config.yaml
d_model: 96
n_experts: 4
d_expert: 288
router_score: "softmax"
normalize_top_k: false
balance_loss: 0.0136
vocab_size: 1419
norm: "rmsnorm"
norm_eps: 1e-05
tie_embeddings: false
lr: 0.00257
beta1: 0.9
seq_len: 512
train_tokens: 219400000
dataset: "wikipedia_en"
Below are experts of layer 2 (counted from 0) of a mixture-of-experts language model. Rows are named router (the router's row for the expert), up (a neuron's input weights, with its number), down (a neuron's output weights, with its number) and show model dimensions 0-95. Each number is 128 + 32 x the weight over its row's rms, rounded and kept within 0 to 255.
Before each expert's rows: "mostly gets" lists some tokens that are sent to it at least half of the time. This comes from a sample of Wikipedia text that the model never trained on.

# expert 0
mostly gets: " att", " pl", " reg", "pis", "′", "cc"
router [ 96  96 170 133  90 166 100  85 166 150  91 129  84 153 173 141 169 164 171 166 139 156 134  90 163 131 123 166 168  85 165 100  96 168  88 159 158 119 123 177 119  90  86 117  97 173 136 162 112 109 117 168 107 171 160 155 125  89 147 166  89 111 140 112 174  93  88 142  90  96 169 164  86 116 160 144  95 147 110 167  87 162 118 166  87 173 116 174 104  94  99 164 171 105 114  85]
up0 [120 125 142 140 212 140 125 101 149 147 116 119 145 126 158  45 121 138 124 149 183 132 135 117 135 131 107 101  72 111 126 117 129 117 117 128 105 132 161  91 114 111 105 127 187  91  90  75  50 107  36 142 125 136 225  67 160 116 130 186  71 149 147 127  78 111 121 115 142 159 162 150 120 139 104 157 130 128 145 162 147 137 125 155 115 130 113 141 129  68 142 158 177 105 180 101]
down0 [127 120 163 181 129 126 135 135 133  96 141 194  77 151  72  62 149  46 127 124 131 205 125 125 153  93  89 111 128 121 150 120  71  84 109 166 143  93 138 139 141 142  93 126 127  96 126 116 149 131 143 128 106 105 123 111 108  96 120 102 112  92  72 129 111 178  96  67 119 106 108 106  69  79 109 140 127 163 140 176 139 119 136  71 168  73 116 168 107 138  76  79 105 161  67 144]
up1 [116  90 137  57 147 168 136 109 123 111 127 148 133 129 202 150 130 163 111 187  72 106 176 146 114 167 141 124 138 116  91 109 157 105 111 139 162 159 117 143 117 104  88 140 105  81 136 128  99 126 162  84 131 158 214 195  83 131 121 132  97 139  73  95 147 114 103  89 142 128 172 100 152 140  82 122 104 107 169 125 101 134 151 107 146  97  98 152 148 233 172 124 110  78 130  85]
down1 [143 142 129 124 104 108 130 115 136 142  92  95 155 147  85 131 110  86 161 107 118 154 100  87 125 130 128 111 118  89 113 132 157 156 183 140 114 118 167 143 168 135 199  96 135 125 181 138 157 114 152 169 139 149  60 110  80  92 185 186 110 170 123  83 185 244 152 120 170 135 116 112 143  81 102 133 120  96 135  98 202 123 112 122 116 111 113 153 129  68  82 105 136  93  91 101]
up2 [130 122 115 112 106  94 138 125 102 124 145 119 126 171 152 110 121 147  73  52 133 113 133 149  96 154 170 154  93 102 129 138  15  87  90 114 118  91 103 162 196 128  83 118 116 158 113 143  76 165 118 104 139 115 162 127 172  99  53 103 124 150  78 124 162  93 137 101 172 115 150 165 116 152 123 133 149  96 115 171 102 104 172 140  58 137 159  88 130 110 178 138 191 123 152 104]
down2 [ 96 169 127 117 140 131 160 132 160 158 108 137 171 111 107 100 130 118 137 186  55  96  71  77 157  76  59  66 143 139 155 143 199 138 178 118 170 127 159 122  42 130 190 164 137 154 140 126 121  98 111 112 173 126 122 129  81 103 154 148 156 115 139 161  96 120 127 118 108 124 112  64 135 125  92 117 118 145 146  95 149 149 114 140 169  56 106 175 120 122  74 108  89 151 140 108]
up3 [123 122 136 150 133 153 109 128  98 130  10 125 102 129 111  76 129  90 202 152 114 142  98 115 110 150 129 135 132 122 115  51  94 143 143 164 123  97 116 114 144 144 175 154 151 140 125 170 124 124 115 125  62 159 135 176 101 127  91  89 152 116  83 100 144 169  97 155 108 121  64 139  93 133 175 162 138 119  55 124 161 109 175  81 115 138  89  61 112  86  99 177 124 137  90 128]
down3 [110 103 133 105 123 127 101 160 155 180 150 115 130 110 193 124 153 143 116 126 165  78 128 133  92  96 100 176 137  61 126 191 162 148  98  80 171 155 115  99 127 169 158 155 102 119 139  80  98 165 155  95 134 133  91 148  79 151 111 141 110 151 145 144 129  90 138 103 161 110 197 161 149 122  91  78  86 100 218  99 114 152 126 133 115 108 141 128 171 156 212  79 148 119 165 161]
up4 [130 157 118 139 144 116 120  51 179 140 173 132 116 130 161  72 126 131 112  96 104 113 126 110  93  90  86 144 136  99 162  99  84 138 177  76 127 164  75 173 158 104 158  86  84 134 125 146  86 119 112 134 116 139 137 108  75 108 109 144  33 132 122  80 146 177 115 151 115 124 151 130  97 155 136 216 160 148  86 114 208 151 137 150 168 144 115 136 171 159 145 146 138 167  95  98]
down4 [ 87 113 121 177 102 140 122 209  86 167 135 139 179 134 128 152 105 120  65 134 172 121 161 136 171 114 181  91 142 154 136 235 105 118 154 140 196 127 130 114 135 141  86 163 136 137 115 112 164 124 111 114 188 110 119 108 168 121 126 150 201 106 144 164 125 122  98 105 160 132 108 140 135 160  81  76 159 159 187  74 117 127  81  62 108  96 114 103 126 126 130 138  92 120 123 139]
up5 [111 149  95 127  71 179 105 130 144 138 111 114 128 147 132 162 193 150 102 153 126 151 151 107 111 136 157  90 187 134 138 125 106 195 108 168 150 154 165 133 146  85 140  96  90 122 189  93  73 110 156 137 158 150 113 103 137  80 148 148 100 104 126 139 156  69 197 163  96 126 212  71  87 108 141 125 131 173 109 145 110 136  90 162 138 182 163 146  98 126 137  89 101 180 114 182]
down5 [177 150 141 122 104 138 162 106 156 135 178  92 122 143 126 104 100 182 183 178 192 138 140 114 119 105 128 174 123 132 135 131  84 158 199 130 203 171 136 127 108 185 115 154  86 160 135 127 155 174 152  95  99 115 172  68 156  91 130 106 157 163 187 116 157 129  63 130 123 130 167 163 108 149 121 135 172  95 141 119 135 133 132 116 122 114 108 143  66 137  67  50  99 140 115 101]
up6 [126 126 188 153 144 140 169  74 126 108 122 159  78  91 162 158 100 155 165 174 105 113 162  92  88  93 183 156 188 104 139  69  97 106 135 184  82  81 108  95 133 164 118 132 106  85 126 183 120 162 168 214 151 150 123 145 104 117 132  83 147 143 104 132 118  94 109 137 114 176  90 146 162 140 163  67 109 155 149 128 100 159  68 149 155 133 109  74 109  98 138 133 152 118 150 137]
down6 [137 132  85 171 130 115 124 180 141 159  98 102 175 105 152 131 142 136 108 159 135  45 107 143 156  70 138 134  73 112 155 153 129 168 149  89  89 136 122 166 142  61 138  86  95 151 179 104 148  98  51  66 118 101 107 142  96  98 148 120 135  86 115  62 134 185 117 127 176 120 138 169 125 100 113 182 125 128 150 112 104 159 128 105  74 149 171  97 150  82 109 158  89 113  80 132]
up7 [151 157 148 111 101 201 140 135 127 152 118 114 109 126 118  67 146 114 122 177 114 105 116  69 111 144 130 161 172 105 115 146 107 147 174  92 142 113 136 203 158 148 166 106 104 131 195  64 109 109 168  97 173 140 187 107 107  94 149  95 131  81 129 104 128 142 131 167  80  87 142 100 141 103 181 113  99 155 135 129 177 153 117 141 147 106  99 170  80 152 186 112 120  30 127 145]
down7 [117  44 107 128  94  74  93 113 101 150 132 121  95 124 177 153 188  92 136 118 135 142 147 211 134 149 138  83  56  99 184 142 139 166 143 153 160 143 135  96 154 133 128 164 125 148 161 187 126 166 121 192 141 126  75 132 130 156  79 176 129 134 161 101 133 106 140  86 156 109 148 178 125 125  77 137  74 108 130 142 109  71 129 112 127 179 130  90 105  98  94  88 166 142 105 153]

# expert 3
mostly gets: " 198", " 194", "4", " 192", "ternational", " stud"
router [ 86  89 173 125  91 177 109  83 167 170  90 147  91 144 172 140 167 176 169 161 141 164 106  88 157 137 144 160 155  85 160 126 108 164  79 141 160 125 120 160 117  89 108 116  94 164 134 170 112 100 152 167 111 173 170 114 102  87 121 169  84 126 171 111 157 147  91 143  84 133 156 167  86 117 145 137  98 143 112 168  90 169 102 172  83 172 152 161  80  92 111 169 175 119 103  88]
up0 [ 74 158 156 114 134  78 145  80 124 152  71  68 120 128  80  75 128  79 160 136 161  92 113 116  84 116 147 149 117 121 171 126 104 157 159 114 164 149 100  93 105  91 168 210 132 160 112 140  69 110 137  95 123 150 144 120 117 150 128 188 129 105 150 142 158 110 102 130 101 172  65 143  78 116 112 163  75 127 117 162 128 171 156 137 104 132  81 106  85  75 137  87 128  54 111 149]
down0 [211 152  76 167 147 139 129 160 117 141 158 156 152 131 155 118 174 105 117 177 155 111 159 153 125 165  88 143  93 161 172 128 155  72  99 104 145  50 128 178 129 104  93  67 123 143  81  87 163 142 141 145  92 100 121 156 150  80 158  46 107 178 115 161 135 128 117 136 171 111 155  91 164 174 157 122 145  92 162 108 178 121 131 151 149  62 133 131 171 136 128 107 117 143 155 128]
up1 [142 103 131  97 140  67 135 114 157 165 108 134  93  89 157 146 182 124 131 189 140 124 177 132 105 127 130 138 168 111 109 161 113 146 154  91 145  98 116  76  91 149 159 171 100 155 107  69 144 136 174 128 112 141  45 144 139 111  94 168 168 167 122 118 117 113  87  88 146  62 105 107  91 134 156 127 106 124 196 134 202 131 118 129  75 165 187 115 167 163 112  82 102  73 107 152]
down1 [105  93 110 126 100 172 101 118 133 110 131 155  90 139  84  74  94 131 180  97 126 109 101 108 155 128 136 107  83 140 116 133 152 133 136 136 131  96 150 146 165 181  67  94 191  83 104 170 125 160 137 120 104 127 142 142 127 154 142 129 113  33 152 152 132 157 133 186 107 125 165 141 167 103 112 154 162 170  60 108 140 138 152 176 158 136  23 108 132 120 124 172 146 199 118  91]
up2 [139 176  98 158 120  83 119 122  72 149 147  87 146  85  97 155 160 112 166 169 116 120 146 128 136  93 155 166 170 127  94 154 132 138 128 148 150 109 132 109  98  69 138 158  92 164 172 158 162 156 108 137  90 150 114 103 145  69 156 142 126 118 172 152 119 219 171 157  11 137 149 207 154 124 105 117 157 184 133 116  87 126 109 141 145 143 131 115  95 152 141 181 113 148 139 136]
down2 [ 83  75 112 105 106 146 135 129 104 155 132 179  94 152 174 115 164 149 163 142 172 119 153 107 124 191  90 106 126 106 146 106 134 134 154 125 166 177 133 166 143 166 115  99 162  88  73  84 164 161 192 133 141 133 143 158  79 172  97 134 113 110  89 150 187 129 141 102 219 148 113  56 127 132  82  97  97 129 133  89 161 140 140 125  89 177 174  84 138 133 103  96 159  84 139 109]
up3 [115 143 108 138 185  96  76 125  79  87 166 147 132  81 116 135 218 110 115 185 154 154 194 130 175 111 116 143 154 142 191  64 148 139 137 103 168 170 119 136 116 134 120 102 120 115 110  81 112 118 111 127 117 161 138 108 185  92  82 168 110 156 143 126 173  97 164 112 113 159 159 139  92 111 116 144 162 189 128 151 145 120  62 177 119 139 152 146 149  96  54 119 114 114 155  85]
down3 [154 140 137 144 122  80 158 112 150 124 131 149 206 177  72 126 127 111 127 146 139  99 161 165 110 117  79 115 166 190  91 147 111 145 102 114 189 137  69 119 113 113 131 136 158 141  28 114  92 150 138 130 140  78 118 195 101 124 108 105 129 184 162 190 137 157 125 133 178 136 118 129 128 123 135 119 147 152 129 119 146 112 169 234 138 111 103  95 132 183  99 126  74 147 132 140]
up4 [118 116 161  89  99 197  93 116 230 105  39 154 107 155 105 134 145 112 128 183 118 105  96  98 114  58 125 102 144 106 115  95 129 176 160 116 187 127 130 155 147  90 111 123 101 158 144 161 148 113 137  98 129 144 161 211 116 159 148 138 101 119 181 149 111 155 139 130 138  90 100 105  41 133 161 151 120  84  97 123 155  98 116  94 106 109 130 160 135 126 133 114 123 164 177 136]
down4 [138 172 188  95 145 121 186 140  86 100 106  90 144 141 179 121 149 104 137 138 128 107 197 135 119  99  53 151 172  96  72 156 200 104  49 152  69 168 122 126 129 167 148  88 127 131 120 109 176 155 154  76 127 124 117 157 138 176 115 171 145 125  76 145 166 110 161 128 120 119 146 200 116 140 126 126  80 113 158  99  93 174 138 118 125 134 114 155 156 157 138 125 147  73 122 147]
up5 [125 168 105 188 115 141  94  81 125  94 141 129 154 119 159 114 123 123  92 114 157 135 135 111 157 170 125  57 102 160 178 103 144 139 113 167 138 174  80 128 110 107  98 173 167  92 107 119 157  50 166  70 129 165 168 124 154 106 192  93 179 106 115  94 111 140 132  83 120 157  82 115 109  92 134 131 114 147  94 156 166 107 137 111 136 208 116 104  86  97  88 144 108 133 192 181]
down5 [127 146 111 164  61 154 134 123 157 163 151 159 153 144 135 127 147 133 125 123 147  94 170 114 123 150 101  78 120 139 172 135 140 135 148 114 189  93 110 119 153  98 140 108 152 157   8  85 142  95 121  98 134 153 157 162 133  95 122 114 150 132 124 223 125 156 100 101 157  86 113 101 128 109  84 128 128 138 125 153 139  94 136 211 125 102  80 127 214  94  88 100 140 110 136 187]
up6 [127 135 122 166 127 148 108 164 118 131 150 165 181 118 152 201  83 148 143 147 145  45  96 117 139 112 187 105 113  90 128 115  54 111 129 161 113  91 140 130  87 113  76  82 179 112 102 128 116 131 124  80 137  96 103 117 167 108 126  80 157  92 147  58 166 121  78 170 126 148 126 177 148  91 128 109 118 151 123 118 130 165 160  94 127 118 143  71 112  68  97 110 160  76 178  90]
down6 [136  93 124 147 142 118 150 114 155 154 158 138 178 122 140  75 136  95  87 133 117  90 158 144 167 135 114 135 101 121 149 110 168 164 170 137 130 150 110  89 164 131 145 137 131 135   0 108 121  66 106 149  86 156 140 144 161 117 142 134  85 168  91 216 116 112 126  91 162 127 131 105 124 148 107 102 148 142 131 136 163 111 153 255 110  97 130 133 119 130 115 105  98 119 103 157]
up7 [ 91 130  84 181 109 155 103 130 160 140 134  95 126 133 178 161 113 106 103 101 109  89 129 106 134 164 201  97 137 129 145  77 147 128 125 152 143 124 119 120 146  48 171 140 166  93 106  93 153 105  93 181  82 156 140 109 166 105 190 155 146 113 154 126 133 116 126  71 115 120 158 108  63 149 188 179 128 126  44 149 182 175 114 134  93 101 103 109  83 108 156 113 166 101  92 118]
down7 [132  71 170  91 151 145 140  79 141 124 140 166 135  97  29 138 142 183  82 124 152 150  87 159 125 144 124  88 118 102 100 132 124 136 136 154 179 121 115 149 175 169 138 175  96 165  43 134  97 153 117  96 120 158  76 190 158 116 148  98 140 143 119 146  61 128 138 119 189 135 107  94  93 188  91  92 123 145 122 130 154 102 110 155 122  83 106 110 170 175 138  86 115 119 155 143]

# expert 2
mostly gets: " M", " K", " k", " other", " Mar", " two"
router [ 93  91 173 121  98 165 101  88 155 181  95 135  89 168 172 137 162 146 171 170 143 146 127  75 162 129 119 172 163  82 152 102  87 169  89 155 164 116 120 174 119  93 117 108 110 161 158 159 106  96 133 170 119 172 153 169 101  86 145 168  90 102 152 103 172 111  92 151  88 111 156 176  87 123 155 142 105 161 101 168  98 169 101 163  92 169 130 158 100  93  96 171 171 110 100  92]
up0 [136 146  89 149 149 122 139 141 118 124  62  91  75  96 178  87 160 101 133 118 155 101  99 127 165 113  84 124 126 107  94  35 149 183 157 168 156 127 134 123 153 109 163 140 115 118 110 149 194 145 114  96  72 156 223 102 150 101 106 140 112 178 143 108 135 139  86  94 169 148 129 119 116 122 199 170 116 159 133  97 167 107 145 160  87 129 111  84  71 119 102  99 108 117 169 118]
down0 [151 127  78 134 140 127 177 116 154 200  89 122 154 145 117 166 136 131 117 176 125 148  90  67  65 149 128 100 147 147 120 123 120  70 125  85 157  91 143 142  99 128  89  98  81 110 107 146  88 122 128 154 151  66  92  92 124 153  52 203  96 103 107 117  90  86 143 102 141  90 173 133 151 113 149 110 109  95 129 121 174 169 167 138 126 109 147 156 131 127 212 141  76 116  86 159]
up1 [164 163 117 153 119 120 162 116 127 154 130  92 164 137 118 113 138 145 159 120 121 123 115 128 144 123 144 106 146 124 120  61  80 134  58 157 131 136 122 100 112 103  52 168 160 151 134  96 119 162 174 148 178 142 177 111  89 103 177  93 144 180 111  82 113 110 127 134  46 167 159 124 134 168  85  38 132 182 107 130 116 157  68 191 151 103 135 189 137 158 118 152 156  93 111 121]
down1 [147 115 115 120 157 123 140 193  84 142 156 120 119 114 110  98 178 129 158 161 144 184 129 112 122 166 127 142 161 120 123 145 148 154 169 115 174  69 124 124 133 158 200 100  87 114 211 130 173  98 121 117  76 147  92  86 161 189 101  96 117 130 130 173 160 180  69 144 154 122 112 127 184  38 115 115 137 104 142 140 156  75 110 142  81 125 108 115 128 169 151  97  97 126 158  90]
up2 [102 124 117 147 170 134 129 112 179 121 144 193 134 112 106  79 101 164 134 169 125  84  96  91 157 114 173 187 171  92 120 146 107  63  43 128  93 138 120  91 180  95 178 141 117 130 119 116 168  94 119 148 103 137  90 176 115 123  91 106 131  87 154 178 121  95 112  65 140 103 133 114 134 124 122  94 180 107 100 150 152 118 130 115 110 154 174 121 170 134 104 204 120  56  94 119]
down2 [158 100 146  93 107 118  86 158 104 152 112  80 102 132 153 177 161 122  66  68 120 139 112 157  85 142  60 119 110 157 113 100 135 144 198 123 146 118 156 140  44 181  87 117 133 157  83 169  86 140 131 134 151 120 102  86 157 155 120  83 110 170 117 103 142 150 152 211 116 134 106 167  89 126 120 139 110 146 179 116 142 148 144  96 152 110  90 153 114 117 125  91  81 205 164 138]
up3 [ 86 141 140 135 175 173  98 125 142 140 136 165 108 164 153 109 190  81 132  99  89 170 108 129 103 108  92 116 126  99 150 141 121 187 135 114 141 146  97 153 108  93 170  97 141 105 140  86  67  90  71 118 135 148 217  96 172 111  80 106  79 110 123 134 114 184  80 110 192  96 150 153 114 152  79 136  79 107 126 134 153 105 148 129 156 189 150  98 142  69 129 130  98 155 144 173]
down3 [158 165 182 130 101 136 119 140 162 139 146 107 149 154 125  90  84 160 223 152 141 115 127 120 158  80 122  91  85 110 136 129 109 103 149 166  76  68 140 129 189 145 150 120 121  71  79 142 150 127 161 112 117 102 110  99 109  94 170 161 133 175  99  86 118 158 178 149 120 105  85  95 177 104  90 157  97 186 143 104 204 107 175 147 123  79 121 135 108 189 121 139 147 135 132 100]
up4 [111  66 134 137  94 141 116 119 105 144 195 113 151 131 129 138 162 127 153 108 128 194  99 147 117 157 151  98 154  93 114 156 110 157 151 125 138 142 182 155 165  41 132 106  89 176  68 163 117 120 125  74 168 128 153 100 112 145 182 137 171 103  65 116 105 103  93 146  96 112 160 119  90 159 140 177 123 144 171 122 126  73 128  71 126 232 107 162 115 140 143 167 143 143 132 128]
down4 [141 137  65 141 151 125 106 135  89 101  97 119 155 118 179 130 128 128 113 133  71 154 162 126  97 104 108 115 104 200 189  82 126 122 129 121 148  93 120  96 100 177 153 112 227 178 140 110 129 137 161 170 130 161 106  81  82 155  95 183 124 168 160 147 115 131 112 138 121 148  79 182 155 161 162 126 115 117 142 163 115 146  61 180 173  79 116  95 149 130 102 102  82 151 101  95]
up5 [116 130 127 125 160 108 135  86 120 131 130 147 134 116 171  93 171  82 101 138 136 124 160  99 105 138 133 135 149 126 146 156  95 148  67 168 130 137 105 158  81 143 161 153 179 147 122 151  52 133 137  74  80 153 121 158 174  95 136 156 128 182 140 154 180 108 178 129 132 148 107 200 111 110 141 124 147 157 181 138 129 161 135 128  80 127 182  81 151 148 145 253 138 115  96  78]
down5 [145 121 128 139 123 124  97 118 144 112 122 127 121 109 143  96 121 114 122  62 159 121 110 120 133  95  81  82 172  83  86  37 150 100 143 103  94  99 156 154 152 112  61 146 111  99 111  72 176 135  94 161 201  69 132 168 128 133  97 135 149  71  80 111 148 131  80 124 149 130  98 132 161 119 131 122  93  98  60 114 102 120 140 144 167 165 186  98 187 102 109  88 138 184 146 156]
up6 [109 127 162 151 151 172  60 152 172 152  39  66  50 145 125 121 162 120 135 118 127 145 110 130 114 133 190 114 121 131 122  92 127 138 114 131 119 135 139  67 145 145 102 121  67 116 161 130  61 181 102 131  62 119 140 193 199 142 127 108 133 125 110 128 115 142 105  92 122  83 106 128 146 141 123 174 121 116 138 168  98 142 165 125  73 119 142 142 118 135 175 192 155 164  72 124]
down6 [195 143 120 152  90 117 149 102 133 170 168 140 188 117 179 157 125 141 110 143 141 120 139 102 116 144 105 171 163 163 158 126 104 154 148 109 100  97 124 135 126 103 119 187 150 114 180 120 134  79 119 127 209 173 111 113  82 134  95 151 139 104  87 182 137  98 110 124 143 140 128 138  78 143 126  60 161  82 165  60 134 153 127 164 165 160 108 108 140 123 104  76  77  73 210 130]
up7 [139 146 167 111 120 122 156  99 127 130 184 141 133  58 123 113 124 168 167 153 120 105 157  84  86 164  79 198 111 100 101 134  96 146 133  96 111 176 108 141  78  96 124 153 144 135 163 102 114  94 225 115 128 171 100 111 127 155  83  97 135 138 168 129  87 180 187 185 115  92  69 135 147  94 118 148 139  76 140 166 142 174 124 165 143  98 103 124 159 146 124  78 140 128  72 140]
down7 [119 131  61 143 137  98 127 111  75 190 105 137 132 136 131 135 136 147  91  97  85 128 122 158 168 111 144  83 127 155 155 133 146 123 171 182 151 112 164 102 210 211  74 133 141 114 146  96 124 150  25 107 152 103 135 118 149 127 144 121 116 171  26 153 174  93  96 131 141 198 165 139  93 106 155 109 116 163 105 149 120 102 120 120 137 130 130 119  99 127 139 156 138 122  94 106]

# expert 1
mostly gets: " s", " be", " le", "\"", " sh", " after"
router [ 89 101 171 127  83 173 109  85 157 160  88 139  87 140 173 147 165 160 170 173 127 146 102  85 163 136 107 167 158  85 164 113 109 165  83 156 164 117 126 170 126  94  99 145 115 167 133 188 105 103 135 143  93 172 168 146 122  90 139 164  84 128 140 102 166 125  88 158  92 106 172 178  86 104 168 134  81 132 109 167  97 171 103 168  89 168 132 149  82  89 101 161 168  97 116  97]
up0 [171 173 140 175  99 138  98 103 125 125  67 163  99 134 141 111 181 105 127 107 118  91 120 123 133 155 124 155 127 117 135 148 149 190 115 157 134 122 137  87 128  48  90 208 114 137 163  77 179  93  87 121 127 151 160 142  83 104  96 156 119 127 192 115 165 153  62  77 139  99 122 144 132 151 142 149 136 146 134 133 133 119 161  90  71 202 158 165 125 114  80 195 121 170 130 126]
down0 [118 168 141  88 186 114  59 145 134 125 139  92 122  31 126 152 122 146 126 100 119 107 167  91  94 152  98 120 116 157 156 129  79 139 160 160  84  96 133 123 122  92 164 104 155 131 120 153 137 140 138 206 135 148  53 139  93  93 118 164 172 102 154 126 135 153 108 153 129  82 122 124  91  98 156 186 114 168 140 133  99  90 108 144 223 137 105 114 172 117 142  82 146  87  78 127]
up1 [103 166 125 124 139 118 158 159 163 113 140  98  37 156 120 147 161 190 133 120 111 164  55  51 131 116 147 124 167  85 103 177 124  92  46 126  95  91 136 169 121 149 116 158  98 103 143 146 132 194 145 111 140 143  95 164 112 146  92 160 117 134 174 112 189 111 143 162 141 116 179 103 138 107 113 100 118 119 128 113 102 159 181 159  76 165 127 160 157 139 131 151 197 145 143 116]
down1 [132  93 138 130  96 161 109 114 126 158 149 154 198 109 188 125 104  59 109 134 130 125 169 196  76 123 119 103  79 121 130  71 108 176 214 101 205 160 129 115 185 100 132 124 134 165 175 124  97  89 128 168 144 110 156  70 177 119 189 110 143 108 121  92  87 151 100  91 119 158 126 123 116 137 174 156 131 139 122 135 165 103  82 130 183 120 104 135  95 130 122 143 107 104 111 127]
up2 [ 82 174 119  97 156 111 156 121 126 133 127 185  82  48 130 157 188 112 153 148 169  81  95 128 129 129 135 187 115 121 183  74  92 150 149 222 145 126 122  59 141 119 131 129 134  90 121 118 176 192 108 193 100 167 135 126  72 108 142 177 122 156 139 157 149 113 122 140 136 124 137 135 131 125  58 121 145 131  92 134 152 165 152 125 159 136 140 156 101  96 114 157 121 114 146 190]
down2 [158 108 105  84 158 118 136 147 155 126 133 161 145  94 125 139 103 112 148  89  79  97 121 105  63  57 106  98 131 152 133 111 108 140 118 169 148 126 110 128 160  76 129 158 125 150 185  99 122  94 126 145 149 116 106 111  78 140  48 136 139 107 125  65  78 144 172 176  85  93 157 114 144 124 136 165 192  96 139 113 158 106  51 144 139 117 110 110 151 194 129 137 136 144  54 201]
up3 [136 124 116  92 140 144 149 113 143 172 170 123 129  90 156  93 119 101 111 133 148 156 149 179 184 140 135 133  81 149 211 156 139 102 152 106 121 137  88 170  93 108 160 137  88 136 189  67 159 135 135 197 149 121  69 133 171  71 126 148 120 124 118 131 167  90 142 153 160 186 214 100 139 101  94 158  59 137 152 158 127 142 162 118 114 116 137 198 102 140  97 159 138 135 164 121]
down3 [158  70 143 150 123 133 155 116 155 169 144 193 154 147 114  88 139 130 135 113 171 104 130 132 122 117 117 134 113 162 196 145 140 103 141 146 121 146 141 153 145 161 137 163  80 100 254 112 158 105 148 135 123 122 127  93 123  98 165 101 131 135 125   0 128 149  70 121 120 141 131  62 123 115 137 127 122 109 149 117 165 147  87 182 134  87 104 163 124 120 151 116 108 133  83 112]
up4 [110 115 102  97 122 153 138 158 180 132 158 138 112 162 165 127  98 148 177 121 113 179  92 109 127 165  94 237  78  85  97 161 141 107 124  83 102 138 151 148 150 176 219 152  90 120 149 146 165  82 106 126 172 137 112 117 166 125 129 104  67 162 137 113 157 172 138 113 115  75 130 163 110 120  87 140  53 115 155 137 164 150 116 111 136 102 111 127 157  78  99 132 159 102 100  91]
down4 [155  77 158 134 104  84 100 140  88 126  54 107 106  98 155 117 142  83 119 111 116 126 211 117 154  98 159  91 191 108  89 137 136 139 137 136  81 162  64 115  65 114 125 149 128 124 158 118  40 117 137 151 140  85 131 148 119 179 120 132 172 105 147 111  95  89 140 186 101 115  58 107 173 140 144 134 156 105 131 103 129  94 116 152 174 191 108 114 143 154 183 135 142 151 148 143]
up5 [119 161  99 145 104 114  86 137 108 118 143 114 131 146  99 171 204 121 112 178 114 204 104 102 130 117 151 114 143 118 183 143 146 132  58 120 127 139 160 105 126 103 124  85 134 162 108 101 122 110  46  82  91 138 139 115  79  58 147 134 114  59 142 120 139 175 150 154 102 142 162  90 130 119 119  53 152 166 125 140 150 124 138 165  50 174 134  96 110 147 126 202 154 145 117 119]
down5 [154  87 208 133 120 117 125  98 101 141 107 161 145 151 136  88 113 116 142 126 125 113 100 105 149 109 163 133 169 101  87  79  97  75 102 109 143 152 150 125  94 181 125 160 124 114 154 173 129 151 195  78 156 150 126 140 114 173 138 122 218 191 138 124 109  93 132 175  85 174  78 178 154 144 125 112 108 148 184 110 104  91  89 141 181 123 150 166 155 206 140 148  94 121 135 134]
up6 [107 143 142 147 131 121  95 122 175 101 115 145  93 142 131 162 167 142 129 103 107 143 141 121 156 116 151 100 117 112 217  98  78 159  87 171 155 192 164 109 158 133 124 180 176 204  80 105  94 120 180  97 144 146 127  78 109 140  88 115 115 186 129 137 117 212 104 166 121 125 161 119 150  70 185 137 131 118  90 140 156 178 151 147 131 147 144 118  89  82  93  92 160 142 133  82]
down6 [144 190 128 118  81 117 110 119 145 159 147 140  79 150 114 112 119  93  68 178 140 142 191 121 140  97 146 100 115  81  98 150 111 120 148 144 100 160 115 138 176 123 137 134 178 187  87 133 115 132 108 140  87 128 184 102 180 101 148 163  26 165 111 179 163 131  92  69 131  98 169 115 127  99 128 159 114 118  96 137  89 139 133 123 101  66 173 130 196 144 165 133 125 169 118  98]
up7 [154 106 187  66 122 135 104 127 148 122 110  59 151 165 123 154 110  90 144 112 129 107 135 107 174 156 168 122 141 128 127 124 106  70 106 159  80 105 119  71 121 120 141  64 158 155 167 127 152 115  87 148 121 136  91 149  95 131 149 164 197  89 113 137 115 206 128 100 171 103  58 144 179 124 135  78 142 161 143 148 138 123 168 192 130 150 144 166 151  83  55 144 127 140  83 129]
down7 [ 96 120 103 120 133 119 140 127  86 125 173 138 122 111 154 103  97 104 105 137 102 104 121 155  87 112 108 153 118 101 111 173 130 127 160  88 131 119 108 189 130 147 153 187 154  95 246 167 141 125 137 144 140 157 155 151 131 131 152  93 116 156  84  32 137  90 107 114 139 168 171  90 125 153 101 128 125 112 161 168 101 105  24 192 117 120  87 128 123 140  90  87 116  78 124 117]